Below are experts of layer 9 (counted from 0) of a mixture-of-experts language model. Rows are named router (the router's row for the expert), down (a neuron's output weights, with its number) and show model dimensions 0-255. Each number is 500 + 40 x the weight over its row's rms, rounded and kept within 0 to 999. Numbers have three digits each.
Before each expert's rows: a language model's description of what the expert responds to. This comes from a sample of Wikipedia text that the model never trained on.

# expert 0
Content words in prose
router:496609468561444489518518429541454502546483503525471482469482509497491484474556503463581469479468478469627502469457551460519560490540483495440505528422577469550452467533556523443414543492546553499543518527449464494515503525505506437430447559517561512526567475474491472458514506544465502580501556501475485506434508555492453499475470445433550467424524466484485402527525448531485551489510489504522453526440461589456509523509531496542486539504468549427409497561432492470570572520459479519506470524566453460483541484518527509506474428499403494575434519536492527531494533468482495454464494454505485530499522527474461509512500555463531524450522467471472499549485479522422494474508522533517614459495514555549545491432467588522514497484511514498520502478536522543502541519519504
down0:506578504552510499487557457504522504500474520492547473483475569549565519557452517442513589454471529472463463502506590515506590485470435490474493477456492497553522453440485439528476492474487477553531509508547466520512503497416474479458541534506462446469596470454572509548501506485579515544455510573565438466546451561441496506505452465462564569464470508546459526523523526572495468537444476466571516537473576491545571480454505494505485502567406430534501484518522462520506479469482572562504445478482468456510512483512557530447524491517538487552526449541427519489499498445420506529486528510518587478510555509494529474544497548452490487510469477549449476478445502400464476512472480519487507457401508449457472569499475507512561489554468421570493500475423543476520513493508514
down1:560422478501551477513475502499437481474487529426488456540460498470526470531549493453505429519539492579464564480528485553489487543535524452515486480503432519475483493478525518475517427546388543495508497471577467472551461571446494503560489462473468548529503512527498489501525507533481554469470451514507473412475526526507563556539517495496492469508505562496518543503468483465549507562414550454470465489486401545517484425523570474538539505570525559466487527458470513485542577482523510431501495479496474452555460475492511471485493584573550512437460470557454492478521473533529477555522478568540521470451529548536515533468576501477465522417453468501545482436509422456596538545502563528487493516503512475536482494565533481485451482482445411479545500579524593489441582477511472

# expert 2
Line breaks, name starts
router:546490417527441543433494562521570527461510482489405438530450466518561495544546549572488500556470454479455516506501479525513476450448485509518548444539456487551477504475476432521454488470485545524507437429422479569443552483501466525526521473544489527430511504550449545468506557506533558514449474421508476506507447496472498581561465464477543517506496565510489527459551494466478442495560496501518528484450567502494490546516517446583605500572538540464484571528451460438495506574429467492467579499515520499527496486505527438481490536536486500511526487505451477498451475521435503480452537404525539489528472622435476514488563490470491483485512490501515519517456529581491511591570434402537497445520480473535522494484519489480572496539503502459524485528544479502459492450480521
down0:493486501461564491478514609520442526459516462500429474481504540445481508495520511409480466483510521464500491451548554459443490518518472452516451463465466442446476480503560485523503491587493452532471531496564490422454463534465508466553488531471569506474455449507479510447469526394521483518510513458539481496394547525520447507481453409492554487464510500472450430453548573455425518484485548459485441493537511578495581574466465477530527534498476480583435489432501529557465536446502476438449533524506552482534495460498465532494491500566503508505405506500553478459469532461474468539527446521574489522488438491497510549532570591523517534551508462490522465497541520536537480500527586584515518545487489552464552446537510513567517458524477536518522518421466457471473467548519508
down1:489485510477496527494465458572474542468559525474394507479517495462494483523498450531533472487558506521477523441506481550503484444601536538461555473525514535618511530563533442503547490539442509557420494479492437543574501517460517487429526524459499427449394565584494481488526532533457501506469515546517486497503510552439525451469513471439551497520512567476541462427514419586456468494496445453464480420477558503448512433471480531512439510532496505537427422496525499500537507506509539429488467497574489494453462479458505534596461563517475564570460478499458552468521534545455487473471481549474472491452518551548491523448494477495502457527589530551506506435509517473488462525498504509449482480575470488468496464426521504448523427549455480469518446497527546512506528513501535

# expert 11
Buildings and routes
router:469512501430536448522473454477499488498558510485602529522538505498519566506496488514441510445514452417505379539453544529457507539441472530535474538535496449517468478553508518542519471498551504474448585527488502429465518469490551473444459476533478438494477510490458518572499466460466495453509426533512496508528598455517559488452513527510532488503532529484471508569549512564464463571477488469542526589528438451565490523471504471513582489466519471555504552505502492590449494493470526502521519486485478477428455446456469488493510540528527474466553507479520500534515506420422523568524500468487557493471532445585514515504516523379445539524569536523498508545471403482449429497452495525503551486508531490474554476478519542539508538570451510514512566398491478545446497480514576
down0:496533478448508603476511441492488484435419553484435422505462486493526487523473469462450461506482498561494438480479525482531502502459478507540448506512493503497502506547545471514467441477562481510426539421518494491532462510487525553482550452475482522500493416504561509545446493476471503520586500525533542566416552494433515560532505514454495492496433488484522595478481435518538498535513516560402449472498489477496548477446481484492549528485487536509564493486560512506535457493582452464485487474504478536471441468583516450546413500510419523527472497541561506550539557532481550506457527486638447584508440488511547523561483502495433492465487454443504494561471471512482415509422452524540518541484472515447460523459479518474483568557413553532511531513508495546530510478456469
down1:506498471453495504425494441559502461400496539529510500569469530491525468514509490496568522381497533472479589524477513561515532543476472492501498557434501532545446532459492511478410490437542542472495566549462522552464461491452523482413499508481550472436465474506469499470508485510494482456486528494545455466521414539547525440444519536442523524508500449419485447507498522496502528464458516433523541539472528500433564546515548445521493541535435494537510570447555492461452536495550486499442410548497543486535470462537428512480480534491598565509539530531493482521521516544534437484532491498459457457459574544489464578565517525531582470480563432504475467478531525478514507518474453389480505388459495482475487476502520479513582484502513523449476447477467488464540486528512481

# expert 10
Capitals, codes, quotes
router:529486448495579440453551512552526482479505524512465478454489452538454457515463488461458530567508476535549542449499497529445532424546473443473477489522506516518442515437442530464470498483513512480477498580478536512470453506514453459510459604524515543577472482448573498535557490482564523534494507499513503538500542485594392543494528477486432482506460529495484467582486581506465477536435467486541435500485490460447495511456512547496459557517469536445518547538481477458578484484536498464506560451507557523511638484519492495526506544511506541532457465496464464491481512487375562511497544563389468489493444542509540508573490541484462448515440519509465570459514482465478551517524486439533513462469500472601459487466540547543450469500502502523447511508506545465532486570473442
down0:528578524490482490531508544517545545490457581498528505536514575518512495532513569529502605483555506471448560485491422485455495432503540444457527479449519475498507485500509440473432530522504564509518613499530555576486511531490498486568527483467506514547462538487467465496526513500417535522483544446544442480487470547514499455465521456517545498472521522568509495518571538503515517504474511499439468542438473473435533580539418557563558470492529512520505443497510516516520506421542556520457465491552549528498531494501528500533467426474484445540475454496564478477408471507514470514491454466542568409541500549488441495574569462533500522554463482520573541460557430533558565403512512532491551501554478425569463463472491523556481522542478502524441509470491521455495496536571518
down1:511482409526495545401476499522562529507515478535524481492487498504492506502486452467450471553541513515491536578494513476499389508538573458522520526531481525454537469552568485488533497535487472459537440389476529578486515573485437473496548470543497449466502510428587479473460502458441547492518503522479494482518450498492505502572496498563523535535486529526487498570552519535464463416514483509480471516449485470458512525478437452444613524457508549515540497475514508452545472585492415487542556468534464496590533462460480446499563436463468557488555539498519522478488504496504499472436514508493532454515491460417506535510500468431509504460560569510497512473552483547566500512491551406610548487447581539485494495559454497489469575511474495582489509477479449514470549480506530

# expert 1
Title words
router:511511455481432450540485515449455624481484465436477515478536516461507531465511528510520574395530526496500529501495469404494428584536509486396598528521476510504518496500466520483495523495531533505555529551505532511490484515482465498585533491500586501530463486515495448459500532473465485515562509468574568476512502536462529521463484423509526527509469486424589506445445509462521499461461540523460453526523518529466457585451481522498450573505477506542556528465584523499453506545548511468519415553544429430527507469430463427478468445428486599476517474527454482498463482528527463510479451473461511472493519417478467510520514506571478549511487552549513511522490557548564455440465532586520445459499465510473543458507452491554502524461487531497564482547539490506530493544511522
down0:514539491524464474531477523486459502469567502492509512472514442558481535461547510604443503517491490501448592519558553506540480577460509502512632494531520471499530538474408519505502490500509429502565552481601523465461520502548604571531509479458490441471475470483433445476522491469582513412516511516478548513525438526494518462480540473486572541467523541480540469535481495526540450472526432478530510519569526491514514505555498536477522454611463446385468511462546530554498494530472464548532505578505454530578542520509418515489513512499546479465524469464554505542488522534399483499519515504544470574519541519519516471518471570439563503481472531411491510461511500546537520464542535487508480530486473502479464541572509522547538471510408471512489551491503454502458528460456505
down1:562514489507498605479443502491533514433519441408491481439562513467467508494446571447458521466513472479483534508560464585464527533592423481510481488541498486591498553497525458529527496515527522521529519494497555501536506523519454531447513478483492568512540463489522460551454453596512568488515584569443505518553513582509438545567497526578511525525471476533458505593393554490444449462537466502485543499496535504542446479442534401514465515481510501502494505513521493482481549523490516520537497484455543528505597512537553551536526458536557559530484454511439491467500549531535483537436482514538468418436527486531503462493482508504508475454452483492497490457605512505476458544506537492566525556442565466487472480577511539443521479530538550500533544458507530475498472497553497

# expert 6
Table cells, function words
router:492397498432498461429482536502515510464504510534504523500505482510510511575456512540419511511524505498368472543525451523503424504436494503558486465532399512461554532527462520534580492498421408524503496487568527501486485462515487600501535398460467451496462534534524499539461462487526511429527468523509562478584501443466515456500446602550485530528452521533534596473471558452524461479512506474494530497575499405507452463522465511547524471466554444542534504485520486556455502494509536495536535471430537543497498552516457496473494577489548483425594519465561466490525476507531498581475451553544500531529513470550533524494488461470465441546505525495526498485550521503573493528501501453462494537540431485452450461543530420485519480526498485488484526492444456520513490450494460
down0:461531488478516465539532512457530519513484492501482453477478509450408491463451524505475508480610516510525486543533431515526501516542540504543503515463518411495400525471524529468452566543502465474494528550538488458476572495547519511528558533486421552498541531478533509525534553505414512487525510470558531502525468528571480487507517493482449513534446509488484438493530486503515486481507524545455522507497482495455516558554514522435507579542485524540504453538568448437483491509457521613465472471502469475468542520456509576481613528493471549499527500524535582496494433532520520458404450421536533521554498427542530497549471480505445544585454525442498498460475536491510505496395512495486490542530504459527583468455569526517521516526524481469476442518426469408492630477451531
down1:507510528506411477458409505520558470544456513448505528473525482523541550496579541536535505568501456530506445484421475461470530452530474487567514512427540549450459533549576530517456489480430484502552456485452576428494496511481482517504503541532483461556485466487513510542442587491517502537554448555513447563500493548535504486554534464534471473549461493519527486496433506482568536516458552443483528467439453542470542521533412557546459445512558526491525432527557501479504459441549470453493537459480556542473461504446484495472445467480540456470512466470466484546460501501489502474523510521481471443501493527452527523550562560563482500497475498483442483574487539521487546480537489523496494463501395551521437524527503502436508508475553430537476471550479523549539659560477557

# expert 3
Sports and media nouns
router:440515539556515541550511511480551431569473496448463465461508532495518554564562495513470443448458444467516465456466510486554526552586522454517486493449488499522484514430457461544539493506590467548561563531503510502500456588516500488546558582477518469423536462474528509533491474512496466465483565527389451462486487523464500506492540512494475557518483513503524481555480492526568568565498474473481527555511435516500427475465424525504453496533518561508434448456507496564460448464496476454491498520436474533498420530482485601535543487499585518476443500554513482527462500484479501510510412490552449481541495545457534532473560515533500440521623489494564483470537504489481547499411489561482450527453541448484544477429553518497477488508491529473453522411505446503501531465493540
down0:506452506496495480469475482506428505476479523510546565500491502518546465549537415459517471484546603456529432494503490505518486508541495500485532538487513458569515451518422499559489528467550453483482497499471406502448530495490505458439558516561473516544493497519563481527484449449485482528483412633577484520526527514536512562476536544515480454470451508475486511535514515539518457445545586493574493533458475568493369489551503533461563510451496460478495557553482544428548566510484520528484484451537506492484521487524495433512490560497510447450478500467503524521507478516534534551474536489530549484608453476487416481498528535505527492509502555570439508509464423518545501474515481416394462464502563528558625507477513545515494495516489487510466527511504508516412438496535538
down1:557487463500498475524551429488532481525529445506564518540604451431520504444487440528562531450530479527436537556509436525512446517527469517524436509478436569472437484489532601462502557448519451508478503580520428503542489564411508493468441517535523492485465508548513496490514506518520451434470433478478530452546478569551488509486492578525442492541507466564486469491547483568539480483488482488516479526420514518536480482490481436430443445477480442526476472483433534536535492480554478551483506465416531490466466497505512476574518507548500462474510551443548446526506510448450494490499539544480484514496558465465486521491475555553565529513491529461562480552477424494514531509551533474421588470529539501570544517463552471474554490541465489467451481557494487541497611512456428

# expert 14
Table and heading markup
router:430502562523496501533475496457505461494521501411523526478518514519501394500483495421512492476508507544505478411497511468497595517527526535525498489530567505461523523480582487474523477535488558518518452493467450451489476543498517448520520633490508536440491469484524515518461518509607446513470534492469443499465510548483525510550516530508486478520507530518476446528482565542522522532482426509433470487502566569563526533462502416485464528568468570519466506459467514517479549459461506491521601484487530495492478493528548547554552436479507622510422573519515559472467489503480511445483524418504520469482481539435489414535557532517544524483432489482493438486534465479539499507424411546530447506493533568514504516453466555485423518539539479537463478569495417451523456475557510
down0:504492486452515489493558493447499528548499544397550495479473508491502518522450529519525427453520482446506501528493471481456522505545503450578453575498514511479525536546501515454509579490471475494483554529485556553553502476520419551525444548479564525464491596517569499619499503508475541511503550453482473503481470531506523461485546569558489473492485461584473536565540512506480440497532436507504526447510476481509510579456466491584498544454518512504498496431449501484501430465488503429428482586495551529437441513491500462475516533486555451460515485492522366544512519485484505502506462559477467525487460481548428551489483478551503539570449543452472534460522496551519503547453497430459546566536543485468545484551514518500630435498481513484503463420459511445520523480568516
down1:494530518596448496523450539494431518485504537524464529507471526532513563557518384494544503543542545464524509524575531497539514484398533470452497485487529452528414483488458526509446529502413479477487471451408470520497501453532491492534492472491487539413561448552507476498517482463468529521456458555520514498546598523522544516467489528524517511445496475469552545495425415444479483489407467576545405439560497489500510498530546508531512444473531523498573504487498590526464482539534488456507512512418501596548499528434509540506469496513485435535506538510493504396496505515532484452544468542431534392534538494473427551515484448467445502475559529532452469467477486479572493486488490507507444467557431497540504567459517520467435504458488548490489502486476470501527518482494487

# expert 4
Clause boundaries, relative words
router:511424521433519534504490533486525489438537528530510497540528487537498531574472463472471454509468537519440487523538488469487478444475525582614481485447475535410519484495474529533524474488446466520504437482529517539477452469521551556470516432431479461529468556537513485524521515522489489442457477531542527506539503438504561463472411515589505483517491576488523600475478504473598446512517512493421528478522384440446517545537451464537534481474539425523508476472477554541424510433509513539466480444469491552551526501539461432459529602450552480466566531473497486489530535514528510487438490602505512479523525522469496526496474486496508495533492527605527502481569556509607497563538527459478504515512466493440455476500526488457501503533497435511536460515411501488542486455475471
down0:503482465516518485483468600478515533567485437493483442525458498493476523444504509579478455482456498406518471513478543469457515443529452487429479518411475471485516486555540521516509463457551516458503496552548565466502434402514546492510534585482544580428526468507493460454530587518510510494476496536444492461570489495430542483471508521534491500469562535503573483511509459547502508541467555472488518503491456514450504462441487512494466562457490527491485489495513478489461401509502483543417436476495510494454498529501547514604451539504541460529513455547477478486497518402486539488549554516442517485487431500434485433551511510470511466437506509514517447558559479553436522509410520394455481501537466517513491454587493461456462470437560590486519481467473550455498485468563500
down1:489456463510437553573499445428539397461464526512434526513457555479472448461445444521490467502504523482499501503510469527453537478530482515545481568500494445506435456525543541546423499498498512542530473507503523538542513434504527577474517507491449512517431523500508531498477501446511401544467525511577498483459455492533532559501412498475454525561535552567521574554540424539555465469520424569537534483483545532489500530528507511554441481496464475474486503510507505527486479503447503546506466480422525462511532438452515504413574538477446500607437492450594526507484510538593471512491557505463507443519478566457524479518460525518473511510512578553477440524531485543439505557521510546441529461516500477477462467421509489478479542488533434497556497559524497559444516442432493

# expert 5
Mid-word fragments
router:536479556497531546462458534521521483485419485565543422440482509484443492476474500515538529561510524531492537549496486497517514510486538496493480547521484536464494491530508526514487510492495566496451520516512496547572499504455514502502495522507490457540482491428491484480612495524478495513509481496528499506429563445555470494434507500402500388466588394512476490570509486483460528438560496531543507485554465525485508493579524470466479434447433531480499436524491448419541505593507427549449470558523463573479469524554574471481517447466558524560482512452488472503594549541476432445492502426484458500495528438507424577503415432553479525460540512506463453464461510530475500507486527429465527536495530559498518451545422590467544515470511542537495503511492551493539535539486508
down0:477525570512531554441525485409585525413499516507496559465504480566515478461491449510496501594490492533522509550457470512538456542497418541443543472541442492585505463551568489460523535499450520578515442506481487489452473504497527552482463505505481451454442473460474533438517530537438482483527494416488498495524514480485455580480446522553442497498487493551523462515489513515537473456516474507477538555461497480507501636497470510574457533519511525482508489473499532467400530466510478501568515489389490543534572467487427495510467447564546511441561492480495497503574470498521425534487469506509426434471556495496444537443483497453437525524438472496477477530488461553601529516477514512434482513505474534442524522507540533528542483538444469529535476556497483492472480512384530
down1:473478514509468490443451498500499513534494532512548533566536480434502612537539502552604517496563469500461505475461454509489500518530475500533532454477543537512620543531486470509518510512576472507516523530550439520529503490445459467484482448513492405498521493443564463547467442511444454523498491513479544502525534487524475540459513507564568526499568508556544472491440490502531432499472496474439466564464471445469511528527488485506475509489501523483504502464409473487520544523482469537460501533465492480413481546414489588466506503543516548476517463466472520499439496562414555555465434426563551447477481492527565525570528493533510467515515541543530569465491474497554496512534527507508455446432500510440473536607500461481479498457491442464546473532601447449494447427472595

# expert 7
Institution name words
router:510506515514535462503607377497519537538541505469485507514481479491530448477474503548591556586499471478537507522531510520491512535474468542549450495507491501569497429503533516441530505551555423455536456453499503508495560610548467540508479491520499516524484500588526459474500477458505408500480513493468533508520456543525484468553489485470478531541507461537438489460473445503556486471520539548551505469490488547622562561523483563436532449528535469562514604522538528524500469460492474458489455533530482525546475479468574558515427506509480495513501470481494520518459579487480440481553499523497530481414507479432535459495443539452490475428465463448518492494445409490492495460497502553477514502546531497541456514527498462432476550515533411447501414442583475496468505556474443
down0:487428465433446548516504522544521535495433549548451441558510515494527445532549402510475515533494513460503492501533549458520509524513498387461504514480512525505544510516379482515426525507432499548540495513528465522500448434520541496475484463492464427543504504474535547493500599516559488557534530439485502436459456470494489583491468561566481550517482465519480465500588482494459503529447494495552460445489544446567486413517504520475468472518482480513475454549468580473477481455493551590546450503524475528496464534586553551466539479554477492446514527512492512491450503461502632552488484498533501538554541563514471492457516406554479481501525462493470509601492489482497509474476551523510466521524425459440536476506469448500532504519579526525502472416553488533489521511514462
down1:493470459481492422517507466487476444475480523499500512504505615548460506547518415581528489444554476449466445559477549466489498460512532534478533516489516438470572530518508505484471452511498490404532484474525499557506442476544485466499509520500503545575563567506495513524442511554479424479442505433545505473504498500517515512478512506481450464495466448447470561538458517465510484412413624517454525460403526540459493566475491521467502456428509540490516415491541476447494534470486496485475526568497511502553565513567539447476442441537454499520506500449518541458562495553567410540514474509500491537514512525475535525453554539480493468452468519485489502489479510510500544491541560469559468469508458450524537513540608519493556576532500443529433473550471451593471506458489453

# expert 8
Foreign surname pieces
router:479499458492532489517530445593400485506543482460519496587485534475503533487519426516475475504452506500484444481512538482510476555493545538444489528463532457534539491453512544521485426508478479526530401522454535519557499460435510484503486448509483526585517505575469517487518512517518554551529502425463448566472470529464527474550531560521571552499464546494586491449495493490495579430508532483527499493452519556532487463537539457530505540589502529424475468499459479508518488613489490458430626478486475479538490486552459442437527496514541465557486609484468492522457469516505480462470476523544415477498493573534485447447513454526518458566539527461397465486494511503488537493533507425515505565496478521513527585538488470506531493511468443510543535473470546496458544553428474
down0:477505510545555521462456430510584517480503479536469509509539453552484512473525467513509461396560466487469539618468483524409517524416546461535514487440518427554544507510541525528516513521443493456481535488523542411537480462488524506488430504477534481525548575497508548500502528557472494462534462544462479513480567476519499463594492493441532532511419503411433512499446479555453475467480494494512475573485569491523486523474444501484577499463525564452493493511535476524518492453488524533527485444573517549555501473506497528493520482496522511478518483516543537473477453532520445464462460476515480565502504456499496515511585494506544535487606543491494597499501543504541507493481525496461439436503490511483513456414425447588464545468441495464465453544489548490509657513493474
down1:514539510493499520514507469507544450492472448491548445538438498523495465505519470541525487470445476541499516455553402537502448538456484582493453558519503477532535481465480504476456510472461550506470497476484526483535496416463486428471529477534498510553522522507553585441566516522448573487537506518541476546551508445480546535524482518482463548538507461409539495477387498472461496499571436474532544511411546519454505507579524462543540479492529526428494427408460492455525450435560512459421457493514513405545474468456541470494459466526427492513538492522535502546502490493490503478461551434488456473536449499502516448571577498452552483522501460458511549579521515458457472495468493461514469460482584408502481496523503556515429506493533513532571477506570485431594473512535511

# expert 15
Linking prepositions
router:475474469484444584477473491475561487509486514435565534550526476503481480471478461453498476533496515486497531545545475572542566448516410501489517526497497477491540457470531484500493484562508519541439433512533447470526532555536555525433456521500493534466576567494534470429496491416493517528501515485501540524504511453455546495491535595510511459504442526480544558430444537484459520426531533508517477516395576486511498525543462482517470511544509404453531520475444528440491513452513492476518505490550543507425509510490464556497437525539469457483551488518561488548534509539560538513486492542432512578435527538589511502462515442544561445497485481544469499494525556503515487450574505492474388484574496451450463553509494506572470536475471494507603539513464514469494465427549601
down0:527453466492564485496568438496522549547462469501479503520515501465522445497564526466509469542551464478464535545532467494503455416493529516454452488566491445518493509556557508389531533519501605538453464467493488502482513500475466537457489479525471423545426403509473513546507491465553523509504535492551423475456509499460506477535570473429469565499471511553502514519495531413498527509490439487512523482589588484494548507457493527517541454507528528531530398504507532542535515457552502511538406474512533489499539514535532477480472513505480498524508446539525466546456474450473515512553480511516406454536542513500406524454448477436373501534532567450517543502459453510465547375519488447520491555529507459567489522479555476514531532499497576532509505498542497413516527489461460
down1:541468499485499441466463551556538457453470488468520436499489542511439498504504521518450440549560515612557465541443528504540441477469470479572532535478571489569551535486495495458577503509535468544494504409520492509463491510550464452505575399540476517501511521471499553516436486527458515485522556545416475465549572566467485557492552483455483464438432568533511523525482487487513510450507513553500491526528434552491455466427468491527512466517480499487503468469555462445506509595488526407501556583544548542543577476456554531525538519499518470487481511566428512526484427517503522483491509467537489556460424438451541456521481526509480486488495500534512408472559461558467537541520515478498493525555501483518465493489500425501470510541550491561515486529501557459555488513388481

# expert 12
Prepositions
router:470591480553457472486443525525443515515489497588495549547548491487459483455462537488474567429461549418413501440522493488507564487548473430504586554427514510499502550520506415570513501519535530457463465473506427468445526550481519481504521500552438530509496509554494574458492505488475505458513499496529467505463489564498507537503555530519464544492506500474495527497503547521514497528464484501510546440449465553461559481485460496431479578585426465498457483503545468519520534448469536551566459499506565478475503557478467467507438462509520461515440502492505565467539435498601545583510529565451529470564458502541506494511573434511631535496384445453542473527496540500531423463493514510493496521491524460463485502488460432494539535493584538467498507488508519491493478519543517
down0:486559522514566526517495559535522575463473507475560491463491501546503446515547501457441502497439446515427455423500486552501495483468457489438514522530523486485449530473455551525441444513490482484476460471523558482534500542480556513520576547518562491477525600453556458508501444535508580478530504493508495411512495501479530507477479544520484433516521427540525492486510524511524503497502479519514517536541433461426578454535461535470519532508487450531564603483435515517494523551451526416549612434485457543547513509530499547558506537522476435476484494552531461500442545460461531428518526537523526517480585563537486445465518434550586497468509444475568555493553519533445531511545519569493538481557492505518489414528488516492477506494462522479544525583519510411542440452518511
down1:478427516519502521471508512515432421471492481498418512548498458452536464408506457454544449551475472566510531584533527471512576540500532564536546459473461478494522503469524513417424533475530481464576489524492450469513510582508565502541426507562583578460543532525526521547485494478392497503493438523498538548526617469461434518427524496438509469481453489483499572515525511472481434476544492486517475489545504469508455419468495505493506503515486497488562508460493460456558528481450509550456511532526443524487529464511482475462580480478485449540539540555504599469521505454476488426524534482459444449577460564493483483513539549449520504480500505476472547485488486478485539479520483503503543547483488525597522521507528493521474469453449429529430491425503510499492613513478485

# expert 9
Numbers and units
router:507462432446522567524454540494526492551510517547511524422521437467507525578505518442479442494522474494542517490509536526484507455518470523437524472561553500558476495563520506459502516481469487549511514446549550548459459460524528429449504433460476489479571525455442532512423543576538533503483473551518512547543465482486496497464540477521489542507555479523486392492605501465530422536506458497469502467526522432498452439537471490477560415419536515454557488495487583568493458476520489576490566437504491497488508552494513539473432428573412480463547447478505510469537557467548481476570534476539507528481488484493466555494498494460511613492495475475456507492553529511431524492570491573487546488481437465549577541548527506513483476466500468514462524510427464499487569468480449
down0:484487473470526518558450502502429504558465537523503532550484477509534525497556505493476456533491482460503518520473468610451536505545417449504502456517501561522559518435475500537465483507544496498505426480440453492535500429457490526504542498591480497471477421538498444525517530479532559504469484452488494493501559481514467551472508412467540430439482520501484533500444569493452424526504549452498490490500496455510536508466511557548532553480447454469486473528410533482559532504519533504471521525568552518439564477447566524493516505401514539458407442514444469515484503455533446519487526495557542512456495519550516440600435393396536499468494477471549516481482498491482540464438538449516449483481502539423488519476518520522524498547475514458518500472444563482504382466562449
down1:486595400535536561490517495516496522482538409428497474510458518453482473537498538513516551515500451604467433466390499519579471544538500509472477477526503498492469512423423500500538447464465538554466444525517505468448431470488510510496499476560499436538536432516521511564516583506509479487513568472553445559479527495492467539521475415516528504556482505527537522365552474491526583463458469466500437462497501475460455496498444488492535500539505528498508488485495385499514448501587533454548452463517501549553516575505557505520477526500521464501495543570399451505513518478505443553479491482499491484494473532555489454534434470527467510487529543541504513475504530468407556569506562536495519462491450520502526489514543538521542526564553446495515465470469526502535569535495474

# expert 13
Foreign name pieces
router:531502545551451416575597463454520546486451486516432509532470615525511521451560506478557451512528575539510487532469520490484495534496499490535489475519529465436502534517497487415470568468435485466481505510490424423516524449461514513495459543513458538501476469397461492492445499538500483529485526480528497454474389527540521535515439465517516501444452448502466506533525456585471546497546495513437510498486542497455565454463579500520502445488471531603475509494529498476536481533506559578544485463451503472528494482474476531524554527437428476497530474549504561475540452489535500532501536532498504552517524482537511425493483528484502473476563444509512505575432477437459509493533511546524493471451553577520484546506523429417573426470496521477521489515542604502480537494595514
down0:485524510553533464467434512466433419486465434563479511455510463510505467434546474453522521507495467487467518486532380465490393512515479479442485499487483538521589504514569521503484470503518514506496467515525572511422450518509513519543469432503546512556544547490548519574462487521532536509497508524546508469524479435517501495474454513525536504467528523469489495508464522508500473474456471465492500552452518542521410467487436559435482456497514502491452514498525575471542543506533550501589467460498569407535480520543473537429534507533519529567515522494493422508483495558468445570519494391558499471503512619488568466555486535433569548517547484476502518477530499504475433417564576583463487497411479494527470510500468445468546498513470461590520496455488476502453502561512508
down1:534523454581513464511417542530515465476488455484469523518504471495575499486573455517505493507540507442509506494517530492546453500436506474453488492548447579477494484559465505534475530454519569501562508532548474545484510511424550510561452500606495538428567485525514506440521462504541567519459423482440477509519496504518487463490490538426490515514519469407517519593520471610540527505519454514626493497573492523531554515483518525432490429573511473469494519493470511475552533408513446498447523458554511554516469584443618496561537446544537435538525484503559465550475490515498494518518502479445470455491559478480520561482535563479542491538502440430511542453474474497511456513510583485483512549465503490429494501483486464487471509492478510588492548527533502528507504536517445